From a checkpoint of a small mixture-of-experts model trained on Wikipedia: width 192, 384 tanh GELU neurons an expert.
Below are experts of layer 7 (counted from 0) of a mixture-of-experts language model. Rows are named router (the router's row for the expert), up (a neuron's input weights, with its number) and show model dimensions 0-191. Each number is 50 + 10 x the weight over its row's rms, rounded and kept within 0 to 99.
After each expert's rows: a language model's description of what the expert responds to. This comes from a sample of Wikipedia text that the model never trained on.

# expert 11
router:37 39 40 56 34 59 42 51 56 56 44 49 60 40 29 61 36 49 55 43 50 61 52 39 38 41 41 27 53 59 46 48 46 53 55 58 54 56 40 47 49 51 65 44 49 56 58 35 24 61 59 50 62 66 46 40 33 60 55 59 47 50 54 48 51 47 58 56 68 59 46 68 63 47 56 48 44 62 40 44 38 42 43 54 43 51 72 48 52 57 61 43 59 55 68 35 39 49 59 49 61 59 39 45 63 55 41 51 41 62 66 44 48 60 41 39 58 43 42 42 46 64 35 39 55 67 54 50 41 53 37 46 66 54 58 49 64 38 63 34 40 48 38 41 58 56 58 50 46 39 51 59 51 30 36 60 48 48 46 62 76 54 49 69 49 45 34 47 45 45 64 39 46 62 72 59 56 47 58 53 64 35 53 53 50 74 41 41 30 58 39 52
up4:29 60 52 42 39 43 50 50 55 42 54 29 44 58 47 36 40 61 58 51 59 35 55 58 57 36 57 48 41 52 51 29 43 50 42 53 28 43 64 57 50 68 47 64 46 43 38 35 41 45 64 47 48 63 65 56 41 55 35 31 55 50 46 45 36 65 50 54 70 54 54 41 58 54 43 47 63 55 41 48 58 49 59 46 55 48 30 53 39 39 51 61 74 37 52 48 52 44 52 52 51 57 49 79 50 56 42 48 49 49 69 40 62 57 32 53 59 42 59 57 49 55 56 57 43 37 52 67 33 51 52 62 35 31 48 43 37 47 53 54 50 57 52 57 44 49 67 58 43 39 64 39 28 40 57 41 32 75 49 44 41 61 66 62 55 60 50 40 58 51 49 55 49 51 45 52 31 58 39 46 48 61 52 54 49 42 49 58 44 25 46 68
up5:44 53 38 36 48 41 48 59 37 56 64 53 49 44 39 34 40 57 40 39 37 45 55 50 49 53 46 60 46 49 55 39 51 58 44 54 67 53 29 47 32 48 28 52 42 69 64 68 55 38 47 55 54 43 42 54 50 59 53 50 55 62 33 57 29 45 48 50 56 65 38 54 52 41 59 13 51 49 41 64 43 51 49 43 59 44 55 56 58 74 49 60 44 75 46 39 41 32 72 47 49 45 44 29 35 38 40 51 53 63 59 38 39 39 57 30 55 55 64 48 50 58 53 56 57 38 50 46 46 46 46 47 50 52 55 45 46 42 49 66 42 46 54 62 68 57 41 57 59 48 41 50 49 48 41 44 52 47 39 53 55 49 33 60 52 61 47 57 42 43 50 48 46 58 61 50 60 66 27 53 44 56 57 29 37 77 58 60 60 55 42 54
up6:59 48 51 75 52 54 57 30 54 35 57 43 52 53 40 55 47 54 36 51 64 40 49 45 62 35 58 41 46 54 48 59 38 49 60 66 56 53 51 23 62 41 50 55 52 44 67 48 49 29 38 68 53 64 50 60 31 55 60 63 53 26 40 61 53 65 53 48 60 51 51 40 62 39 50 39 73 39 40 58 48 45 57 48 54 46 49 51 47 36 51 64 52 52 64 56 38 71 72 44 48 51 52 52 27 45 51 55 68 38 53 65 44 44 56 42 45 36 41 40 32 65 60 55 55 50 71 51 51 64 49 60 46 58 44 53 53 38 48 30 47 65 49 37 56 40 48 39 56 31 72 39 53 43 56 55 43 45 47 48 68 42 58 56 62 38 55 41 38 62 43 49 44 53 42 52 46 53 58 44 52 53 59 51 45 55 29 52 56 48 30 51
Description: Abstract adjective endings

# expert 38
router:44 60 55 57 49 45 39 62 60 50 49 60 38 44 61 43 43 66 62 53 53 49 64 37 57 26 31 53 53 56 64 44 49 39 40 37 37 39 45 51 36 48 49 69 55 46 45 48 58 36 57 59 35 63 54 59 46 38 55 58 68 59 51 56 52 55 55 48 57 58 49 46 34 59 40 56 48 31 65 33 50 60 38 41 62 52 42 51 40 35 52 32 49 39 44 51 59 65 53 51 46 66 34 60 58 55 29 43 63 53 44 50 74 57 38 59 52 47 67 62 42 45 52 64 37 52 44 30 51 39 42 47 50 74 44 53 57 51 41 51 36 48 37 59 44 48 46 46 49 70 47 53 60 56 72 66 62 45 50 51 45 55 55 41 49 54 63 37 64 50 56 51 36 39 53 40 48 60 68 50 28 65 53 43 34 55 65 56 67 53 47 40
up1:51 27 56 50 49 43 57 38 60 48 75 60 41 37 38 51 38 63 51 50 38 62 54 56 55 51 48 53 30 54 41 43 66 47 47 45 49 65 45 46 57 54 27 47 63 46 65 52 48 47 49 45 50 50 39 62 56 57 64 41 38 45 48 39 53 55 75 61 60 35 54 37 60 36 26 42 52 64 66 36 51 60 57 44 41 58 38 41 61 63 57 58 53 38 44 39 45 55 45 39 41 38 46 55 48 48 40 44 49 48 60 38 53 53 38 43 71 56 53 45 51 50 51 39 44 52 54 51 52 64 53 52 41 64 74 55 42 49 76 53 77 72 62 58 42 48 33 43 67 49 45 58 46 65 76 55 48 37 58 48 48 59 41 52 52 44 62 47 46 46 41 47 46 57 54 36 62 42 46 53 52 54 39 59 61 31 32 57 57 51 59 35
up2:47 28 54 45 41 59 70 66 41 55 54 59 58 29 61 50 42 44 51 45 15 52 61 45 47 54 26 36 45 64 53 63 63 59 61 49 47 52 38 62 37 38 30 71 54 47 50 55 59 44 45 35 42 35 56 59 59 56 42 46 44 53 59 49 53 38 61 46 36 62 43 38 46 53 53 50 50 55 25 49 36 47 61 63 53 48 62 56 43 37 59 54 41 56 51 45 46 58 57 54 37 58 44 42 51 50 42 43 65 49 54 36 61 55 53 36 41 62 56 44 43 45 40 57 39 44 44 61 46 42 59 35 57 48 61 57 54 64 59 58 56 48 53 35 67 50 46 46 39 72 58 54 35 36 55 49 39 47 53 47 57 58 54 50 60 55 27 52 49 41 54 52 40 54 38 52 38 55 62 40 73 47 58 45 31 44 45 62 46 46 45 24
up3:64 51 38 50 44 52 68 35 49 60 40 58 54 54 39 48 55 52 53 53 50 45 42 50 37 46 33 54 60 37 53 49 41 71 50 64 42 72 58 57 52 70 54 49 54 45 70 52 58 49 50 56 41 53 42 24 58 47 52 58 63 72 71 31 40 49 51 63 49 59 31 31 64 66 50 63 43 50 64 62 68 50 38 51 62 45 47 57 50 45 28 58 47 52 52 42 39 44 45 48 72 58 48 58 40 59 44 54 68 55 45 45 44 66 70 48 47 56 46 43 71 42 43 55 48 39 47 57 48 56 58 61 51 53 48 59 34 50 51 47 47 29 40 42 48 45 50 58 76 57 43 49 46 42 68 44 46 71 56 37 41 43 45 48 53 44 45 67 70 49 68 39 43 40 39 59 50 50 57 60 62 49 50 51 49 56 53 52 42 31 46 61
Description: Table and list punctuation

# expert 40
router:48 67 60 51 51 48 42 42 55 42 45 68 44 41 31 48 45 69 34 64 56 48 65 41 43 36 38 30 48 62 59 58 46 64 53 48 51 56 53 48 43 47 60 60 63 54 45 42 55 52 50 58 34 28 43 36 50 46 62 43 48 31 62 54 58 62 53 35 30 32 59 59 56 63 44 59 56 57 52 46 35 53 54 59 44 30 60 63 68 34 59 43 40 43 48 37 55 64 47 66 48 41 52 41 35 32 46 57 51 44 61 31 58 69 42 47 32 29 46 38 47 62 39 51 52 36 56 42 53 59 53 56 49 39 46 65 45 43 56 66 52 55 36 39 61 69 55 38 48 59 49 43 49 55 65 54 44 42 43 48 46 44 52 56 37 68 62 43 53 52 59 46 48 60 54 45 33 47 42 60 61 40 52 56 66 42 39 29 58 57 54 50
up1:56 67 59 50 37 57 23 43 31 30 29 42 37 49 40 60 47 65 27 63 34 60 64 51 48 43 41 51 47 49 51 45 54 32 44 45 64 41 64 61 58 44 58 47 56 60 56 39 46 36 74 69 42 53 31 49 52 43 41 42 49 48 44 49 47 49 60 49 36 45 32 40 40 43 47 40 41 59 36 51 61 44 52 58 55 39 55 42 54 45 58 40 48 55 49 41 49 42 44 50 55 44 38 48 54 65 46 50 55 38 47 66 64 38 58 47 43 47 57 53 45 42 42 62 57 56 56 46 42 38 32 62 38 39 56 63 43 57 26 56 63 55 40 53 43 40 45 47 52 47 44 44 37 45 66 40 46 43 55 49 49 51 50 69 42 55 58 36 31 46 44 49 64 54 51 27 25 42 54 71 42 41 60 50 37 45 36 53 49 41 65 41
up2:53 35 63 49 51 43 56 48 29 53 55 56 40 48 49 46 57 57 53 38 50 67 56 40 32 51 41 56 41 50 56 41 58 64 54 31 52 42 47 72 53 41 54 43 69 56 25 37 37 46 62 59 38 44 56 44 34 39 48 53 53 41 58 44 58 41 47 45 45 45 48 52 49 54 61 62 40 38 56 73 35 54 62 47 45 53 47 47 58 60 49 60 58 47 58 51 32 38 65 46 47 53 48 39 37 44 41 68 79 53 53 50 56 41 42 37 61 67 51 33 30 46 40 43 46 59 42 37 56 43 53 42 54 54 60 55 42 51 66 45 53 44 40 61 46 45 39 59 55 39 52 49 50 57 51 55 43 37 63 63 34 52 25 50 45 48 48 59 45 44 50 50 37 44 59 48 61 51 43 49 52 24 42 81 48 40 35 35 37 69 31 53
up3:46 54 53 49 42 48 58 51 42 50 31 54 53 50 49 54 52 37 53 46 49 66 59 44 48 56 34 60 54 55 54 39 37 64 54 52 43 40 35 50 51 53 68 50 60 44 51 67 33 50 53 36 53 58 59 43 66 46 48 51 35 63 24 65 66 35 36 40 41 36 48 55 41 53 55 62 41 37 31 49 38 45 39 37 62 51 55 59 46 47 29 34 51 56 57 45 33 51 58 64 46 43 46 63 51 56 44 39 45 77 53 23 62 37 65 55 45 43 56 47 47 51 47 73 52 43 34 44 63 45 50 55 36 29 48 51 43 51 55 67 61 54 57 33 39 48 35 55 54 50 52 52 64 55 68 52 48 45 66 65 57 42 67 42 57 46 56 53 60 56 71 29 57 49 45 53 49 41 65 47 49 64 39 63 39 49 49 62 45 43 45 54
Description: Clause-breaking commas

# expert 18
router:63 47 47 49 33 51 35 49 56 37 50 41 66 52 43 71 48 68 40 50 46 40 53 53 61 60 46 63 48 50 45 47 55 60 53 55 32 42 41 41 63 50 50 34 40 67 37 41 31 46 42 37 63 40 41 41 65 39 40 46 46 64 54 37 28 43 59 44 54 58 54 74 53 53 61 65 57 59 59 54 40 49 61 60 41 57 50 47 55 59 39 54 47 65 55 57 45 62 57 25 40 41 47 55 48 52 45 60 61 41 76 44 72 50 42 48 47 50 41 26 54 43 45 54 44 50 50 37 46 52 41 42 40 49 42 68 54 54 49 67 31 60 52 48 60 40 68 63 47 56 38 53 52 40 45 57 67 45 56 43 40 48 59 56 40 56 60 50 41 60 31 41 37 68 43 64 52 46 47 33 34 48 47 61 56 38 43 29 53 49 38 46
up1:41 75 51 43 41 48 51 53 48 35 46 39 27 72 45 54 49 54 36 29 49 39 66 38 55 52 58 43 44 50 48 43 65 50 41 44 47 64 32 63 68 54 38 58 48 36 46 61 57 49 41 35 58 40 49 44 65 38 46 55 45 55 40 50 52 58 37 64 58 44 63 64 45 76 60 36 54 48 48 40 53 45 55 34 52 58 39 57 59 38 35 48 42 59 42 51 34 50 32 27 43 45 59 47 44 40 31 65 50 15 43 45 54 52 53 54 33 51 50 49 66 42 53 39 36 33 50 55 50 54 52 58 67 41 43 51 39 46 42 40 62 61 39 42 59 39 53 41 53 62 43 49 38 57 55 51 42 44 68 44 39 53 58 48 41 59 36 44 55 41 43 58 37 45 51 42 61 55 55 41 49 48 41 55 42 50 44 49 61 72 59 50
up2:55 55 43 45 46 44 46 52 53 60 54 52 36 57 47 61 48 28 41 56 45 26 60 44 54 53 40 60 57 48 41 46 47 55 65 50 68 33 43 58 52 39 51 42 60 67 46 57 42 48 32 46 36 59 51 59 50 51 59 49 50 67 53 40 44 35 50 33 39 37 60 62 47 61 58 55 48 44 51 48 47 68 67 38 42 38 49 62 71 68 48 55 45 41 49 41 49 55 41 54 71 38 50 41 42 65 55 52 42 64 62 55 52 56 34 61 44 52 62 38 49 67 35 42 49 60 48 44 52 51 42 48 44 46 42 28 38 33 65 43 61 32 43 41 59 58 40 69 62 39 52 33 29 31 37 58 47 51 57 46 51 37 54 49 45 70 34 46 39 60 45 58 56 49 53 58 37 39 60 67 62 57 33 49 53 52 45 68 52 52 54 29
up3:51 60 72 32 47 46 58 60 50 36 39 34 56 41 56 37 56 42 72 47 31 64 60 30 74 54 48 45 43 42 40 57 32 30 58 58 56 62 49 54 57 47 40 49 50 34 74 36 45 43 56 48 48 51 46 52 52 68 42 46 42 56 46 38 40 29 23 32 37 52 41 56 47 61 60 51 43 70 58 51 48 53 48 47 48 61 50 47 40 66 56 39 49 69 62 64 43 46 47 64 46 43 59 68 59 48 53 53 65 51 48 53 40 43 56 55 60 41 56 23 46 50 62 55 62 56 38 65 35 47 59 66 47 41 68 56 43 32 38 45 47 47 54 50 54 42 52 48 38 35 55 46 60 46 39 47 62 45 44 46 68 41 43 43 54 41 47 44 49 52 38 54 40 52 48 56 54 51 63 58 53 46 66 65 47 42 43 38 44 46 52 49
Description: Mid-word stem pieces

# expert 14
router:57 40 65 40 57 45 30 57 36 59 39 39 58 68 47 57 58 25 56 73 25 62 59 47 47 59 54 58 48 58 46 31 56 57 57 48 42 49 48 48 56 50 46 45 57 45 57 43 43 37 42 42 54 46 44 47 41 40 29 50 44 54 61 47 41 42 19 70 48 57 45 60 51 56 40 66 45 60 66 53 38 50 59 61 55 42 61 53 60 46 61 54 57 53 55 41 47 55 43 59 54 45 68 38 57 39 46 47 60 55 61 52 45 59 55 47 47 50 43 58 36 54 41 52 64 61 43 47 36 46 46 45 50 58 59 54 28 52 50 61 31 50 41 62 70 45 45 47 55 50 48 36 48 58 30 69 66 48 44 71 36 38 40 52 52 52 43 33 62 39 46 60 57 58 67 54 55 48 47 61 60 63 29 63 61 33 42 58 40 33 47 53
up4:64 52 51 47 55 56 53 46 59 41 43 37 50 76 72 56 59 68 65 51 51 43 55 33 72 48 60 54 42 38 59 32 39 37 66 58 37 61 38 50 36 57 40 27 70 42 51 43 60 19 45 78 57 46 39 40 52 42 52 69 32 54 49 50 40 54 51 52 23 36 48 44 41 54 44 52 40 72 32 55 25 53 36 45 60 43 49 39 44 38 47 51 57 49 39 54 56 42 48 62 54 54 50 63 51 49 53 51 62 45 44 33 52 59 45 44 53 66 57 29 40 46 40 60 63 66 48 42 56 57 50 53 49 70 47 50 63 48 43 52 64 42 41 51 49 42 59 45 58 49 47 44 57 41 54 41 40 56 50 50 64 46 56 57 41 46 30 53 44 52 43 66 57 43 55 52 54 45 49 58 54 39 47 37 43 52 49 59 53 50 53 54
up5:45 40 55 51 36 50 58 41 55 39 54 45 53 59 57 56 39 39 54 55 48 44 59 36 35 56 67 60 29 55 39 45 54 59 44 58 54 45 37 46 47 37 60 43 40 47 66 27 42 51 49 52 50 52 50 46 46 44 63 61 60 46 37 60 39 59 44 35 45 41 47 43 52 55 57 16 51 39 52 34 49 57 39 58 31 57 39 47 51 46 41 51 27 50 42 45 55 37 53 31 37 53 53 63 66 38 69 60 63 60 54 51 40 42 51 34 55 37 52 50 47 53 68 43 30 79 68 46 42 40 46 47 58 52 35 41 38 25 52 41 43 40 61 50 46 40 37 44 52 48 52 56 63 50 57 54 41 69 49 47 56 28 38 49 37 38 38 47 49 67 58 68 43 59 49 54 44 62 43 44 46 59 59 57 58 36 55 50 60 55 52 57
up6:23 41 36 56 53 64 47 60 46 61 40 48 42 55 57 76 53 45 50 61 57 52 45 39 56 45 48 41 56 48 54 40 59 53 45 43 51 50 58 42 47 48 45 46 31 54 55 51 42 52 44 45 45 40 60 53 30 51 33 60 23 63 57 65 54 49 55 39 58 42 54 34 53 44 40 50 54 40 39 41 54 35 37 34 51 67 61 62 38 52 54 54 60 30 42 51 48 38 45 49 67 40 42 39 49 64 55 36 62 55 60 53 52 55 58 42 53 47 54 43 43 45 49 63 56 52 44 56 25 54 55 50 35 32 59 45 44 52 43 51 59 37 57 28 47 56 42 65 48 51 59 45 42 62 40 70 35 38 63 62 44 49 64 67 61 35 41 63 49 58 47 57 67 43 53 58 25 36 36 70 54 42 44 48 45 63 46 30 58 55 56 50
Description: Particles and adverbs

# expert 17
router:41 53 39 49 44 51 40 66 69 59 46 41 43 50 58 55 44 50 34 33 49 56 36 73 49 50 46 48 45 52 42 33 43 75 47 42 42 48 28 67 57 49 49 57 58 38 76 41 57 61 59 44 35 56 67 46 70 60 49 52 43 48 25 59 62 36 51 52 50 69 59 42 52 55 55 55 50 59 54 54 57 50 63 59 45 54 56 37 47 53 58 50 51 46 49 43 39 50 49 48 60 67 32 68 43 62 46 52 45 63 62 39 38 56 42 29 55 64 42 44 40 52 34 38 49 67 69 56 47 45 43 53 60 43 37 48 49 41 54 34 57 36 51 49 58 48 39 58 60 41 51 56 40 58 36 41 51 37 61 65 69 53 46 46 50 28 36 69 46 55 57 46 57 54 66 55 50 56 54 40 67 53 53 46 44 63 42 50 48 66 33 41
up0:60 29 45 39 42 31 46 55 37 59 34 89 68 46 31 64 39 59 48 48 44 56 48 49 52 47 48 56 58 58 50 43 47 45 42 51 70 54 59 32 49 63 45 72 39 57 55 68 43 45 34 60 52 60 48 55 51 45 50 35 38 62 53 50 50 60 52 46 50 46 54 51 68 40 41 41 42 55 53 51 62 55 45 49 48 38 39 63 38 53 43 56 53 54 59 42 29 46 59 64 36 58 41 39 56 45 47 56 52 50 57 53 62 58 47 47 40 51 69 58 48 66 50 48 44 65 70 65 42 46 71 65 43 48 69 52 52 41 35 40 52 64 39 52 47 43 35 70 47 51 51 46 55 51 50 56 38 59 51 43 42 47 58 55 71 59 39 32 52 36 46 61 36 49 56 31 45 61 45 65 47 45 54 47 59 51 51 38 69 29 56 50
up1:42 52 50 49 53 62 57 36 49 37 61 48 55 41 69 49 61 41 46 41 63 49 68 43 56 38 45 51 53 43 49 42 44 51 66 65 47 75 49 51 61 63 23 53 42 44 50 53 57 47 45 50 65 47 50 49 51 43 51 48 67 51 42 71 40 64 62 57 58 54 38 38 44 45 35 51 43 64 51 37 47 38 45 44 55 58 61 62 61 56 74 48 58 70 42 54 51 30 22 48 64 36 69 43 46 64 37 46 48 51 38 57 38 40 55 47 63 28 41 45 45 56 27 55 46 63 53 40 56 49 49 47 38 47 44 66 55 50 33 62 60 25 38 63 58 52 65 47 45 34 46 50 42 37 29 56 46 55 48 56 63 52 49 48 55 60 59 40 43 62 47 40 43 58 58 43 61 57 45 40 47 50 51 52 54 44 63 41 49 62 42 34
up2:46 75 41 57 45 60 58 68 46 47 48 44 48 43 65 43 33 48 45 67 44 37 45 30 48 51 72 43 50 59 55 33 45 52 45 42 52 40 41 41 48 27 37 54 50 51 38 45 40 58 28 52 56 33 36 34 61 50 51 50 60 45 50 53 62 50 38 57 56 45 62 32 51 49 41 60 44 58 46 47 59 50 52 44 54 32 42 35 59 55 44 50 48 41 59 49 60 65 42 38 62 54 67 70 42 66 50 37 53 53 37 42 57 50 59 45 50 31 59 57 66 37 47 45 48 58 41 56 52 58 36 50 50 63 57 50 50 46 50 54 46 43 46 56 59 43 54 51 46 46 57 61 34 54 58 54 63 42 64 57 59 53 53 25 34 45 43 66 34 62 64 45 52 58 29 51 43 63 46 43 84 38 54 59 59 31 46 46 41 59 61 55
Description: Possessives and word-middle pieces

# expert 26
router:56 49 50 29 42 45 57 44 37 69 62 48 57 56 51 49 58 54 33 54 52 47 53 26 50 51 58 58 66 66 42 49 55 39 40 51 43 50 34 42 33 52 60 50 65 45 74 47 49 67 52 56 55 72 44 37 36 33 51 57 34 45 60 54 56 55 64 55 65 64 59 44 45 46 43 48 53 43 51 64 52 43 44 38 59 53 55 45 57 66 33 47 59 52 53 42 49 53 43 59 55 66 69 50 51 27 54 50 37 34 53 37 35 55 53 40 56 51 44 40 38 56 53 57 60 35 51 70 47 55 49 56 61 52 71 39 51 47 46 30 45 56 38 52 62 47 67 42 53 63 71 45 43 49 54 67 44 58 52 71 40 43 40 42 55 34 38 43 42 53 59 58 47 58 59 59 43 54 31 57 50 38 31 58 71 46 65 54 44 54 49 38
up0:47 47 32 59 36 41 44 42 38 49 57 57 78 37 59 43 51 58 53 38 47 31 53 46 36 41 66 21 45 47 44 49 53 43 59 62 48 59 65 56 43 49 58 55 60 56 52 48 59 46 60 38 62 63 44 40 51 44 37 41 68 63 62 53 58 49 66 48 52 70 51 46 47 34 44 54 65 49 37 56 54 48 40 49 50 44 59 42 44 57 51 54 47 71 47 58 47 34 60 59 45 31 39 40 45 64 40 52 59 45 37 38 35 53 52 61 51 42 38 52 31 54 48 58 55 67 42 44 43 65 38 39 44 56 44 55 35 50 61 48 51 50 46 54 50 49 59 65 48 46 56 46 44 43 34 29 33 47 38 25 48 41 56 58 56 56 37 34 50 66 62 53 65 55 73 57 40 55 56 59 28 44 30 37 52 57 54 48 51 47 40 45
up1:61 60 57 56 54 61 62 48 52 51 54 51 32 39 69 72 32 50 42 35 47 43 48 48 54 57 60 35 69 44 45 50 43 56 68 48 42 61 46 57 59 31 43 53 59 53 56 47 45 42 44 38 49 67 37 51 71 46 48 44 65 50 46 44 59 59 46 57 34 50 44 70 49 58 49 51 58 62 63 42 43 56 46 51 60 58 41 51 46 65 49 40 54 40 55 45 45 44 50 57 48 56 55 56 44 44 62 38 46 58 33 55 42 51 64 50 42 58 62 48 51 42 54 51 87 39 54 55 18 51 48 65 30 47 59 50 40 41 55 30 35 49 24 48 55 49 19 35 40 52 60 48 35 42 59 40 60 36 51 54 56 52 52 48 54 54 46 52 44 62 58 45 61 55 55 40 71 37 59 49 42 55 46 49 52 40 40 41 52 60 60 64
up2:45 27 45 55 38 50 58 50 48 81 46 70 50 41 79 58 51 52 33 51 36 45 46 40 43 50 58 66 54 57 41 62 55 61 56 49 51 50 65 60 49 46 56 58 44 55 64 33 54 50 51 36 31 63 33 38 36 44 54 40 64 37 42 28 58 58 48 52 45 53 45 34 52 58 50 48 34 42 39 53 42 68 59 48 44 52 46 50 32 54 50 48 38 58 58 41 47 53 63 25 64 58 55 69 54 46 42 43 43 52 39 55 53 55 54 42 48 50 58 29 51 58 52 40 57 46 33 60 46 38 58 57 57 58 41 51 70 32 55 53 47 55 44 37 61 42 49 41 56 22 53 66 35 45 56 51 62 40 60 37 57 52 44 51 60 60 54 50 56 56 27 42 49 54 39 47 63 50 39 37 38 58 55 62 42 50 51 57 45 46 42 59
Description: Clause-linking words and verbs

# expert 16
router:67 31 49 55 45 51 38 53 52 28 47 54 59 51 55 46 60 47 42 41 41 33 50 57 54 59 41 56 31 48 68 28 49 44 60 61 52 48 57 33 57 56 53 33 53 68 41 37 50 44 56 50 50 58 55 45 53 58 48 51 29 58 53 53 48 31 39 36 54 71 69 58 38 46 42 61 48 54 59 47 47 53 40 51 58 60 67 47 40 52 52 48 63 60 67 34 40 42 51 47 54 39 50 54 43 47 63 53 50 31 56 42 51 59 61 43 58 70 60 38 65 56 57 35 59 41 52 64 45 56 42 56 35 34 66 65 47 62 52 52 37 60 46 39 42 34 58 41 57 58 76 53 34 44 56 59 56 40 57 55 57 70 50 57 48 38 47 48 38 42 51 52 65 58 35 47 30 39 48 30 33 53 35 50 51 60 39 58 54 51 40 40
up5:36 60 58 46 45 59 36 49 52 37 54 35 57 40 44 50 55 52 38 41 46 42 36 52 57 34 49 38 45 41 50 47 45 57 50 64 52 59 61 61 49 67 39 44 50 43 49 57 50 58 42 54 48 43 43 68 47 53 43 50 47 54 57 52 40 54 40 56 62 43 50 59 47 34 50 49 54 45 54 48 40 18 60 44 36 54 37 65 53 36 29 59 42 40 49 63 63 61 33 56 66 40 53 49 48 25 38 35 33 55 60 66 76 65 45 36 35 39 44 42 44 71 34 54 59 47 63 42 47 51 53 47 36 55 57 55 42 63 38 44 64 62 54 40 66 56 35 48 52 52 53 58 44 58 51 58 68 40 55 38 46 65 42 41 48 48 57 53 49 49 51 56 49 62 31 55 43 38 54 62 48 28 25 54 35 49 72 44 58 59 45 55
up6:56 70 44 37 58 37 32 54 53 31 55 49 56 47 43 39 48 48 60 33 73 42 57 44 43 55 58 55 52 24 54 38 46 36 43 66 52 37 50 60 46 39 52 46 46 48 36 43 61 47 52 46 60 55 58 53 51 57 62 44 24 61 50 44 46 37 48 43 55 38 40 69 40 57 49 59 43 50 46 46 44 42 51 53 35 43 52 41 55 46 54 50 46 54 55 42 19 62 53 64 39 50 54 47 50 64 48 38 57 56 54 42 65 51 49 57 41 34 42 38 39 48 44 63 80 74 52 33 48 50 71 46 42 48 53 45 48 55 29 32 34 52 60 55 38 54 40 51 52 30 52 56 40 59 43 55 37 51 52 65 57 48 36 62 43 55 50 44 54 35 44 56 46 69 48 46 53 55 52 42 71 59 42 42 37 24 47 53 54 54 45 53
up7:56 54 57 50 56 35 54 40 42 46 35 46 56 45 38 53 38 57 56 53 39 35 36 54 36 61 68 43 48 52 51 31 47 43 53 58 54 66 50 74 44 22 37 62 45 53 40 66 54 53 50 51 45 62 52 53 26 46 47 45 40 48 36 50 53 44 44 35 40 45 43 39 43 46 37 63 59 32 42 55 47 51 65 53 56 44 61 57 53 65 53 53 48 54 58 47 54 44 39 52 26 42 66 59 40 67 42 58 52 40 62 60 44 45 55 52 36 36 40 51 49 44 48 31 55 56 50 53 61 40 48 39 62 72 56 59 44 56 38 64 45 50 51 53 57 34 73 39 49 65 54 66 66 57 57 57 50 46 64 42 38 57 56 54 70 30 49 36 34 62 36 33 34 58 43 67 61 61 53 46 59 49 56 59 56 55 44 57 56 58 52 42
Description: Mid-word verb pieces

# expert 5
router:46 51 46 41 48 59 45 68 40 37 56 55 42 51 46 49 42 35 58 34 56 37 58 67 35 46 40 67 56 68 49 53 65 48 35 41 54 79 62 61 43 52 51 64 46 42 34 37 44 53 45 70 47 50 66 65 34 26 61 54 50 42 64 60 24 36 54 54 35 41 57 33 38 50 49 46 61 48 37 53 40 46 33 46 46 53 63 54 51 58 68 49 59 44 41 52 50 56 45 45 56 64 72 32 54 22 55 44 32 55 45 54 52 56 42 56 53 46 44 47 50 48 50 45 36 48 43 44 53 43 64 55 56 46 55 47 64 55 54 32 36 46 48 52 48 45 50 69 46 59 39 49 48 41 49 55 56 51 53 56 40 46 36 50 46 63 48 51 41 71 37 54 57 68 43 62 61 61 54 51 35 57 57 47 36 45 55 27 64 50 47 55
up4:48 57 63 74 38 42 56 49 43 48 57 51 53 44 50 59 82 63 58 55 43 65 60 45 30 48 39 54 33 55 53 40 61 55 44 56 43 57 54 52 51 32 48 54 55 36 45 56 41 64 55 42 63 53 65 55 52 62 60 42 43 54 54 36 45 45 56 50 48 57 42 40 40 58 54 79 62 67 43 52 43 60 48 48 43 51 42 56 65 70 53 44 41 51 62 70 40 62 42 53 56 39 61 33 44 50 60 59 41 53 52 45 54 68 41 46 34 53 32 52 25 51 62 46 39 41 44 41 49 51 48 55 65 38 67 40 44 49 44 51 36 30 40 53 63 51 42 52 46 45 45 50 46 68 72 61 38 56 59 64 61 59 43 66 60 51 60 43 31 45 47 39 44 54 41 27 63 52 61 59 46 65 45 46 59 48 46 48 41 50 41 39
up5:43 35 46 44 47 59 58 35 45 65 57 55 37 34 63 36 63 60 52 55 48 35 45 52 64 56 55 54 30 53 37 26 45 63 49 59 46 39 40 51 43 49 55 41 53 49 42 62 49 66 37 46 60 29 45 70 61 63 50 72 47 46 54 35 62 39 31 42 49 76 39 50 51 40 50 51 52 41 40 57 48 59 49 53 39 56 61 64 42 59 71 50 47 56 50 53 52 45 45 57 52 56 48 66 63 56 44 50 52 44 35 52 22 69 58 42 52 49 36 54 63 35 59 62 42 53 57 54 59 64 57 37 51 79 51 66 43 29 43 41 42 44 43 55 48 55 48 36 53 39 57 39 48 57 39 54 39 61 49 48 54 43 61 51 45 52 57 52 41 52 32 60 38 47 41 53 54 58 49 44 37 39 59 33 54 39 55 50 46 32 39 46
up6:67 50 40 49 34 79 39 40 43 42 56 52 45 65 58 55 35 45 39 49 48 49 50 40 63 35 59 50 37 44 60 21 40 42 59 34 41 49 54 45 54 37 63 62 48 50 40 41 47 56 55 42 40 32 30 43 35 45 58 51 62 52 56 48 60 33 45 44 53 46 44 52 46 59 49 38 54 39 47 40 51 49 65 53 68 66 56 39 61 70 34 38 35 60 61 60 63 61 59 71 44 46 47 40 40 36 35 49 39 58 55 45 49 46 45 58 61 42 49 39 38 65 45 55 47 59 52 54 49 53 55 66 46 38 60 55 65 42 46 43 42 44 55 44 43 65 29 61 57 36 47 73 47 73 59 49 43 44 57 52 30 47 45 53 63 58 49 58 49 53 47 53 45 45 52 34 42 55 45 37 56 57 46 62 50 62 55 62 41 54 63 66
Description: Section heading markup